Weights of a small mixture-of-experts language model, trained from scratch on English Wikipedia.
Size: 8 layers, width 192.
Experts: 64 cubed ReLU neurons an expert, 8 picks a token.
Training: a variant of SOAP for the experts, 294M tokens, 4480 steps.
Below are experts of layer 5 (counted from 0) of a mixture-of-experts language model. Rows are named router (the router's row for the expert), up (a neuron's input weights, with its number), down (a neuron's output weights, with its number) and show model dimensions 0-191. Each number is 500 + 50 x the weight over its row's rms, rounded and kept within 0 to 999. Numbers have three digits each.
After each expert's rows: a language model's description of what the expert responds to. This comes from a sample of Wikipedia text that the model never trained on.

# expert 6
router:569435540505518508438504535499514492411540516422533443491547529476456535579508622408454460589557446490486469494538503577585519576430563466556506479461543588447507431516505478559545510457465489485456604449563518526564459482472463484487405474515503493485444556532521546549439505449532483490396485427506588507495448550598482415411449508517447512488472495557398466435498507500416460459413575476502598481559434506465500492519448599471546601519582446448518519484469561468583489412500398461462544415477482487469453493472484574440517505469519459541395539577458557540500498405481570526
up0:508563522552519452455600533506457524404453560446505576494527511481449460533484616447425499487416490362553501480485441509543477526516488535507487461523531587533566528511478553445515451432591494405495513430472495528506556525532561431480475485547453492534469555580557548487502471482540492502550495493555522495410537486483612488567485543471529428456521478407517429438493559459512543534489581474421585481528500505454530438519506508484468498411394426531460598507475514516412493547596454490464502419545419461516381503536515433525485505532520422540625481475624467555420547493527533382
down0:516490472386481529549499399450437475529619624517463452433470527587518507439505414553404514437459543522509530518514493644521513486480449527413531544511495467590454558420499522456421511448475487565522532433499521482549539474442519556455537521477478534570486548598574436483567451516510464592426498495521482539473496560566495531546442514490602487547520489555553530619452511501523515485479410498531503494483517424519515501478456577419451589515503430552561476426414476432500494416480526547453493508534542519512532432465492527500538570404549484499574551523534517505396388491611547490
Description: Nouns for roles, parties and groups such as Party, member, player, Minister, election, plus occupation suffixes like organ-ist, scient-ist.

# expert 61
router:484547558493519494535443547411508489436529505486507423436547549461398444482503582448505441580541463439507501498492603488563489570469568505549527553492539569472484394584506495481532502513430478525452551527533507533472511473504498450455497508490465490481473520572456529545372512622475458518429500461448510497494452475602490478455532500506440494518509480536512446473497439559383444440427542551489523456574437513598489419445437491497616399520526484447589531545526587594456465523400512526499461510469387551501507494505566621506571567486533564564468426547410528584518459505417532542
up9:548563556519542469525552526534593459572555536545478577456518492530454510554435468494561458468487484508451605406605539578481506522472459504608404530569447502575467478482540538503520503427555602543472497526487486451504547488577646400468565594546476466573515483478511522520517478475523556473547529528473437564477486506438547538420540550495499411416600554393475424523590460530554527544512484558557527553585516530496442571552538567508450469516446460573442476557548496569505458573479425518458536481504509618459518529508477578567496488431563531568499446447504440490481499507569517525
down9:515475478453465483435474508529528477531425503592466430473557465574593553524466523501520492419423500550533451525451427497522550517414401467463578455506525520450501412502407520387469450489473553386558476537590396539473489480407457487525536550508500500499548472495514508570527451424580449538439443513542559528614491596569527485504590593547457515511622581430478512439530571531555445533486497445434485414476510514435472444505530503580546573480530569482497544420521477511460491422484509470522353482456486514500448500481507533472444513479520465539445496451506559417478552486477473390
Description: Plural and verb endings completing words, plus main verbs and object pronouns in prose, such as tri-ps, -ations, composed, accepted, them.

# expert 11
router:507509528455476498470464595481525532495539463575441417447504552436381441506489533557467521549499494515474548443543636501518458639510471533514473571480545514477484419515572475622538514463456377565501523500499521513539521511426431523524534486477467512482508485479455572576452473514547421553459460430451528438527419485554448467411439511429472518522485484547500432524503543556429443377484507556534563463559431610463522474455454530412544490524473438427502485564507559577490444424452483458485467440428474518541493519452545558390501516501457526499378505614415541500507476500477552572
up7:527515481631570456517548530486545403511534536531508486524507460613559537493574529579514506482465442436496549522496486556493550492435477510475428506477473541416611505424563498434522513515399546496540505546433506488425363491491452463561448491451400515525490483480523522477475413483455584481511522492455493531538576560539498468512509517630514553489554449473489477646503555547571485494472431550462391496460572520457526419537495563568463477443491566474523535574453477515410497486415425540549462485515541546559620428541491532451572523488492507474551493561461497456477489447516439357
down7:483529457500451532545551610546480493462449477471514491513556504461545472565467515489510531613492532510511427491455527507439549533442486440357548496596453565507472575471509540518574632464537462542613507466612550406493494513513493483443501369529528529459526447560464499445524413492519525448536493378523518524512508378469481583580514493454461464501530441474479392524564517470539496471547465401512442524507462565571525471553476496483525471477442410523509518474548429547496435392441410515480498557568458470519519436580444462477502441556507539478474491528457417465535437590446569453
Description: Everyday nouns after the or a, often media and work words such as film, album, season, series, game, book, project.

# expert 36
router:508448610498423537482475546420525521467472522510464482523590584440477446512492530508486505537568482522415523555648543514464457498458534414542529536373488620431397533579489521512461495496484464511504559509549478534557505450481430539512465480369474524475452541540472528497510507477499408554462452520495471533556458546563471528452534507513488487547497468555490414443481462488456486471503509547460558404529433490451488419561584524506619464582588492428529474579541567509525534450450496514493477452396436620463432490427454561452502487501458481536467374557405485527515489492452403542
up5:444484529520487551496652514435521473458458510507411532555455516533508486484514445504617506482532574545408576539556524485423513460587505596495506494503531395391560462456494498577516532544472507516501454448520480503519413431422431522517519471483533531554516473513415562590576426560430439584508495528531474557540434455562423534529584443474495446543458543510473587498474515498471489485454380480468546450429593477568546561515468477480533503575591434485504512501521546535637519408505519515500534578571438512431422443407531477531482533507529484446544422535517499516495478558582486548
down5:533541504479443584503390487495470442440513493491437447390489534465410482587426514511505552502432618515438415496519454548527454471481445427413489512477564501576554530492542439502519477532454476555475593539459588499416483567463481501576489545484476472407570488521491517438457498507495487366487479574514492492505456495416535416410451576514461531566498464473474416420598610450511419518487494480490420561501478490482487409539549533531435444565492477484442517496458395509441521566455507530544427494424554591564587439510545422553498476502554519543450505448516490542517507499427551438
Description: Pipes, dashes, colons, spaces and numbers in tables and lists, such as sports results, episode dates, country codes like ENG, GBR.

# expert 25
router:471530666492566444498436570480478507454529562514504474425573519423451458531509513458519427536565481540495513531522474547443508587426518425620518403422506518418469505546490510529499528506450410555433571525538503525523562517457558550470488462379539458490501626478442550539494525512504460534478438468511540553556492547576493478440521478476511558478455583534494436454487491492408522472448556499519597491533456532436544463529545492515557564546573520407449508584603534590501468471527450504450496454455515522481396510493573518539391520532492474549508368561477478555577553421514499567
up6:594549507516475442566493494548565455442501467604570517542451490454441462527536511478542575565593483575530612525509531491544555613456480575514509426476501498512454464542442443581464482493441537545499462546562479514614511500441532461465431490554586631556566531448584458428452471514444444423479458537530489607488444526482371493543507517467586545462588518519442479524471500527458460512470476434552526423524488537435477477517535577500599478431523443559553504415533453502476459515525474439512538539543604512477434476477517517554528561472409412457477524477538509386486427508548522523
down6:507446526489616592439415507519568517534523454482469533455459548495463489513470469434466507505485466547516431433430507492518624405511537529382540488497457578553611510551544494481549401453476503547497575504569500534563531487479641515510480447492448400472449518463454524529396494507482518522517565546497531474474487526511512493453528586584560519585498526548544435470527491541388413433505457541530561515442467559576506527572562471602460446517517529533484541532503409493414525489530547362526481505564539578529565553573487478505526426472540508472501451510397521505417502462452417460
Description: Pipe separators, blank cells and dashes inside wiki tables of sports, election or astronomy data, such as |, —;, MF, °N.

# expert 19
router:456553550470545446497468581548583524372522502505551441464538504458418437527453581465498488614609547549534549418535548437566489575434506491470513529485586539447462447557550474587413473523458412505513521488547503583521428455464530528438500427488533522542481563521522618548427527475428395558444446507505548459483451515553455424412558499517411497506512583582491486496499456606431449532436546514552563482551394439497509488500517588513502473525549539460517569533472571562489399443440486535511505462456524510471563502407566527477500556487510453536462446553479550577512484483484530496
up7:443445574487451466528375445563573465507410466475500508457490548504475549544593595449521599519481567576462496562437558562515520511490497578501480612422456590453405537436474442578484465465517510466430542506471432561571473489554583489536494524541440542495526504506537389541344460452541469485511476498503533512475388514522448520547447413566407485530466505488388553497559489524490543497527552476489498469462459446572566516520474433461559522477441510552498458521478527531466410530430489472521547543603548507514456464462547551472445447536487519515541460494490524580356509472439540471
down7:558553482482488557506474548427531554462514500507515498517498514477527496533529460469510538439524556489486494472526584518415500476525489409600552338438490467530504416593536551459507439390501635469442493529560502549501504478462449488484540517429481516585550503457506522405504487516512513527502478462477425430556544460602601436484476461514628508477491526462544502536482515540453537458492379550550545545485519490499508546481545542518475423475569520538509500405569439509522593549470572563499424469543520511380559520591480530572577472442448440407474510590627545524494495545589487536
Description: Nouns, numbers and units that end a phrase before a comma, period or table bar, such as there, son, century, points, %.

# expert 40
router:594474559401477440529484616431578564442514517467490464448547583488503458546505584522440439539573543483477540531543567459497471539601561477599574443474575523457461368547529460515431501483484522461458540429574540508467493382421416503533501504552465512541456505514512499525515584539458428596523502541500496508539420544515512443444546533534511489489442475513488453429496490562355437421472541543508457443527441464543512461465482523404533472556553478491575583591517549547569447513459519444521561533466529525492493526394516503530554595444440421499460482506442491548548503409476488516
up8:485436471558462434446490602486472525477476435516383494452564548507576541548526444543620459497538570478585433564583537568506506535517438548471551529546512541377474599499559554497549461496440526465485482515470520444500486537442469446500514472553578437521514467542516495470392484524457377509549532525536457551504421450434505494526490541392519520546506553408545398426615523456474505489505487414453481524557433466544460512544539505483473535408553548595566435512565552437448487482469565451454519508576547475411399482473488444515540531505491450536472430584498504599535497492530554496
down8:485532542512428490484589409444492541470563540469565513465463528570484443373435518573415489522374438495402502521517564544450438522449519507549559475544515474529460559437484512557439465467484600418417485474550514494406490468560553408424442510409543474403514467451532471546456514484473497460482420478459528503598497525502427597462499531537431440438623529492439527482417479520514446448568435461553458519420520473439552463494570569521446545588539462409499556537462516495479478436489500566487468416531537515479484508458591528530490474453443439477485512520408551516482555456487490420
Description: Number tokens in dates, years, scores and table statistics, such as 20 and 19 in years, scores like 6–4.

# expert 53
router:581535538494493536516527510412519534466473555455450460425540570436418505503486523468550487582476481486504534482549551453517408575493538515526508529452454618409512413631449458556489480519542430525511567435525528508507587468488472501502469473492487484448460484494510517577401547444504415554469476489456618466390517575566443419471521506541456548532426530607502493420495503548428489473500545592444658498559402582499538480559506452454537492530552419423508500543510564487494490491484508389478522435448412546455527489424529499479455491443548496524439429539409543490487449457475542518
up3:451453489520519577539449443513458410501516452488493587453476543473473515573514445584530530574563480533514551470711453508475579434501532529509473565513462426574476518484477553482407538495440470538616564572607543502479535496485581449474576529532545454507494497582460484439476474459550473500557570596541385432582610491499502515528488534577413506521523492475567456565570491550477545531467525509456594482498522501595479530511501529509499507444431439546545484529457464580547578507523503511536422505476558504397452449444479567458543518468507445529492502528585559435524486563464512428
down3:534476502537393540484556586558398466480439553462395515489503520428498424531506556494555442442567510439434399533523486482551478584497453564422576534412475560447505465533489524500550514477529538490513502527436495504498537537470452505480432505397488462530441503531557426491413507469463455580564509498423504516499488464519485501519547581565519492593478480448469516321488510494629561472522419541487578544540446411507536526385484431428462549531592538477545551476506504472433488483547399496494430432443430524464497476502486510532544488522539521500411486483503486559416608596496460510
Description: The word the itself and words right after the or of in fixed phrases, such as United States, first time, post-war, National.

# expert 15
router:512592580488513524473464569510532585403519513509504425435533598435410468520489584529459489552535489427515499550550551525471434561467587485536503501462555568444399431593515477554396514497474426533387576493595573563455461463526473498476437441447438462474454542496437558544489556528464428563409454514449542478476476506526494450448515523528435474550441489572448427457468473563425466482415547536507567453557428500426510459456516544496526542535554506446491567537537538584544453479424478529485495492403510540462522491442540586512483532455483478557447407571450568570537476424435482524
up2:560457552515416555529488515546490519491570452458491513486574524566466473462511570501533504510543518518574462559439536437566527560503477592429430568381495473560484494519466476489456420422468485530377417472520533515465455549578528606499515527572520412427509484517477426511564537497435597446494514547478514544428575489538524540554388491494573464444507580552538464472464512515456512509459526483520458522505569496568421492386529579571427541457474533547433486515514567505435418490455626532567555511493539438439507414517463526531485557522607521473434416499546544413484542548501419455
down2:467467385466465450555543420509501547521538570486520510466442487471555450430540433521545513495526529538405487603506570479421436475482483379562480457449604382486600488474403490470472528583611472395486512491471475489548496539541482461431519510462507508488572387348578473500562477452405523476434575466539496575547583517463528503487461471500452434479504549508543532538464511439519555561541424505493471552474507554519462544497571631486475483501488565514534488466431477590518538447506457504500532466458509566507472497535483574512489476546488390544541395564502511497576469557479533543
Description: They, them, are and were in prose, closing parentheses and quotes after names, table cell contents, and backslashes in LaTeX math such as \cdot.

# expert 59
router:498485546494449539446447525433524532502499528506507408517527612474444423542541570525491516533495596503455566585439563451520548576539482507562483528407476564411493417614546409537385502538464495523435538490482581543453508438534413528501469430530470533494518473487521554447530482507454499601430402465493510476534366484539527466470462522448489540506487522574457454459518512579355495452386522517532579410491491562491402496432483558524544467572536475483500584609507549576551475431489495465529457532510545541539471514493588549521485535542507540490489399511441509528533446439452549523
up0:565577496565479495499586541477427530519477485545630486497567473461569591452487545420503501491538482483427536436474541464569503500496459515445577549439465578468562512472542523450535431542459508512528516478455459461519456479483508391530468534468502462568657467467524508547505512517461547551435519495518552530448457502571577456463474469617567459434561460521464528486459469439508466517604559538546493556506591489445482438548488536485442506505410581489525453553509612410605539506514513525533418474470454475488573392565483560554487528576404424447496456408596485438561513518491446472
down0:514546532515494483632538410539568469505527519451477501503473510543568472543455520496500491475477565521402485514612510479487518550548419552428565530439497544480567551459482572634479502473500517560435510562457586468460451524550514505483517426454532512447499440527523583592533576542448458444430538487607443398465565461501460529512500496523495570604515547446526557549504504535482436559547423521564486504447477486559578549499488501493501414537410532528565493494449542552576492518522541494496506489419566476515592382545500500522488401512516312490514506595492533516447412472544544477
Description: Sentence-final periods, commas, paragraph breaks and wiki == heading markers, plus which and that starting clauses.

# expert 10
router:521519573507585472487498494502516551454512542486524466453529523475463455561515557554538445497578484447504487490458596567488463609444544483532584430434510511490426482522513502468503496504432594518477528519502526660453512475508522514429472453424494490576520553472504498550517513418404410527438406468464501492479475569480437507481488495457501538466483514556404429450481480498376587509458527623538515530545447533492461460485529609422522583560509485466386520589576501575519468415437371445517432421447460534534513521502617585454487502500463486499476479494480581534552580455439541511
up6:445511573466519509567509512485518411528523579438550527498557428454529531468552442436576520532552547498405545476551534451504552509436429426465514528527466552532499486582479413495508457485452502404576438514467515530488473535504483533476506462532526614553575564554450455469512502430370486562452464544475429563501526518509491447449570464605535525550647460374495464477443447541538394528498524542569495428461402477532458450587471489465529536497472538561434507428488500547543569556499487432489588500624474432513551469493538607469529551593477449505517442451506485524483429486528542490
down6:588507484462545554458461581534447500516607465496555535505513540528554489456538514425542420459527451521581485587392556526501518472414483581495518465457465552512563493505516544455432490533573615511452436488545567504523524500554540568510521501490449491482411459530474398511510546524505507493541530464500469437526500575454456488403439522510477488522484475516493438483582567501448436480497490443566419607442476519413489611391549401507538513521418562524460526462468516534448478512432491443534449490631645457456489490512449490603499492458512414570521559449494469485439495452444382457
Description: Pipe separators, dashes, closing brackets and header words in tables and lists, such as Date, No, Total, —N/a, Preceded.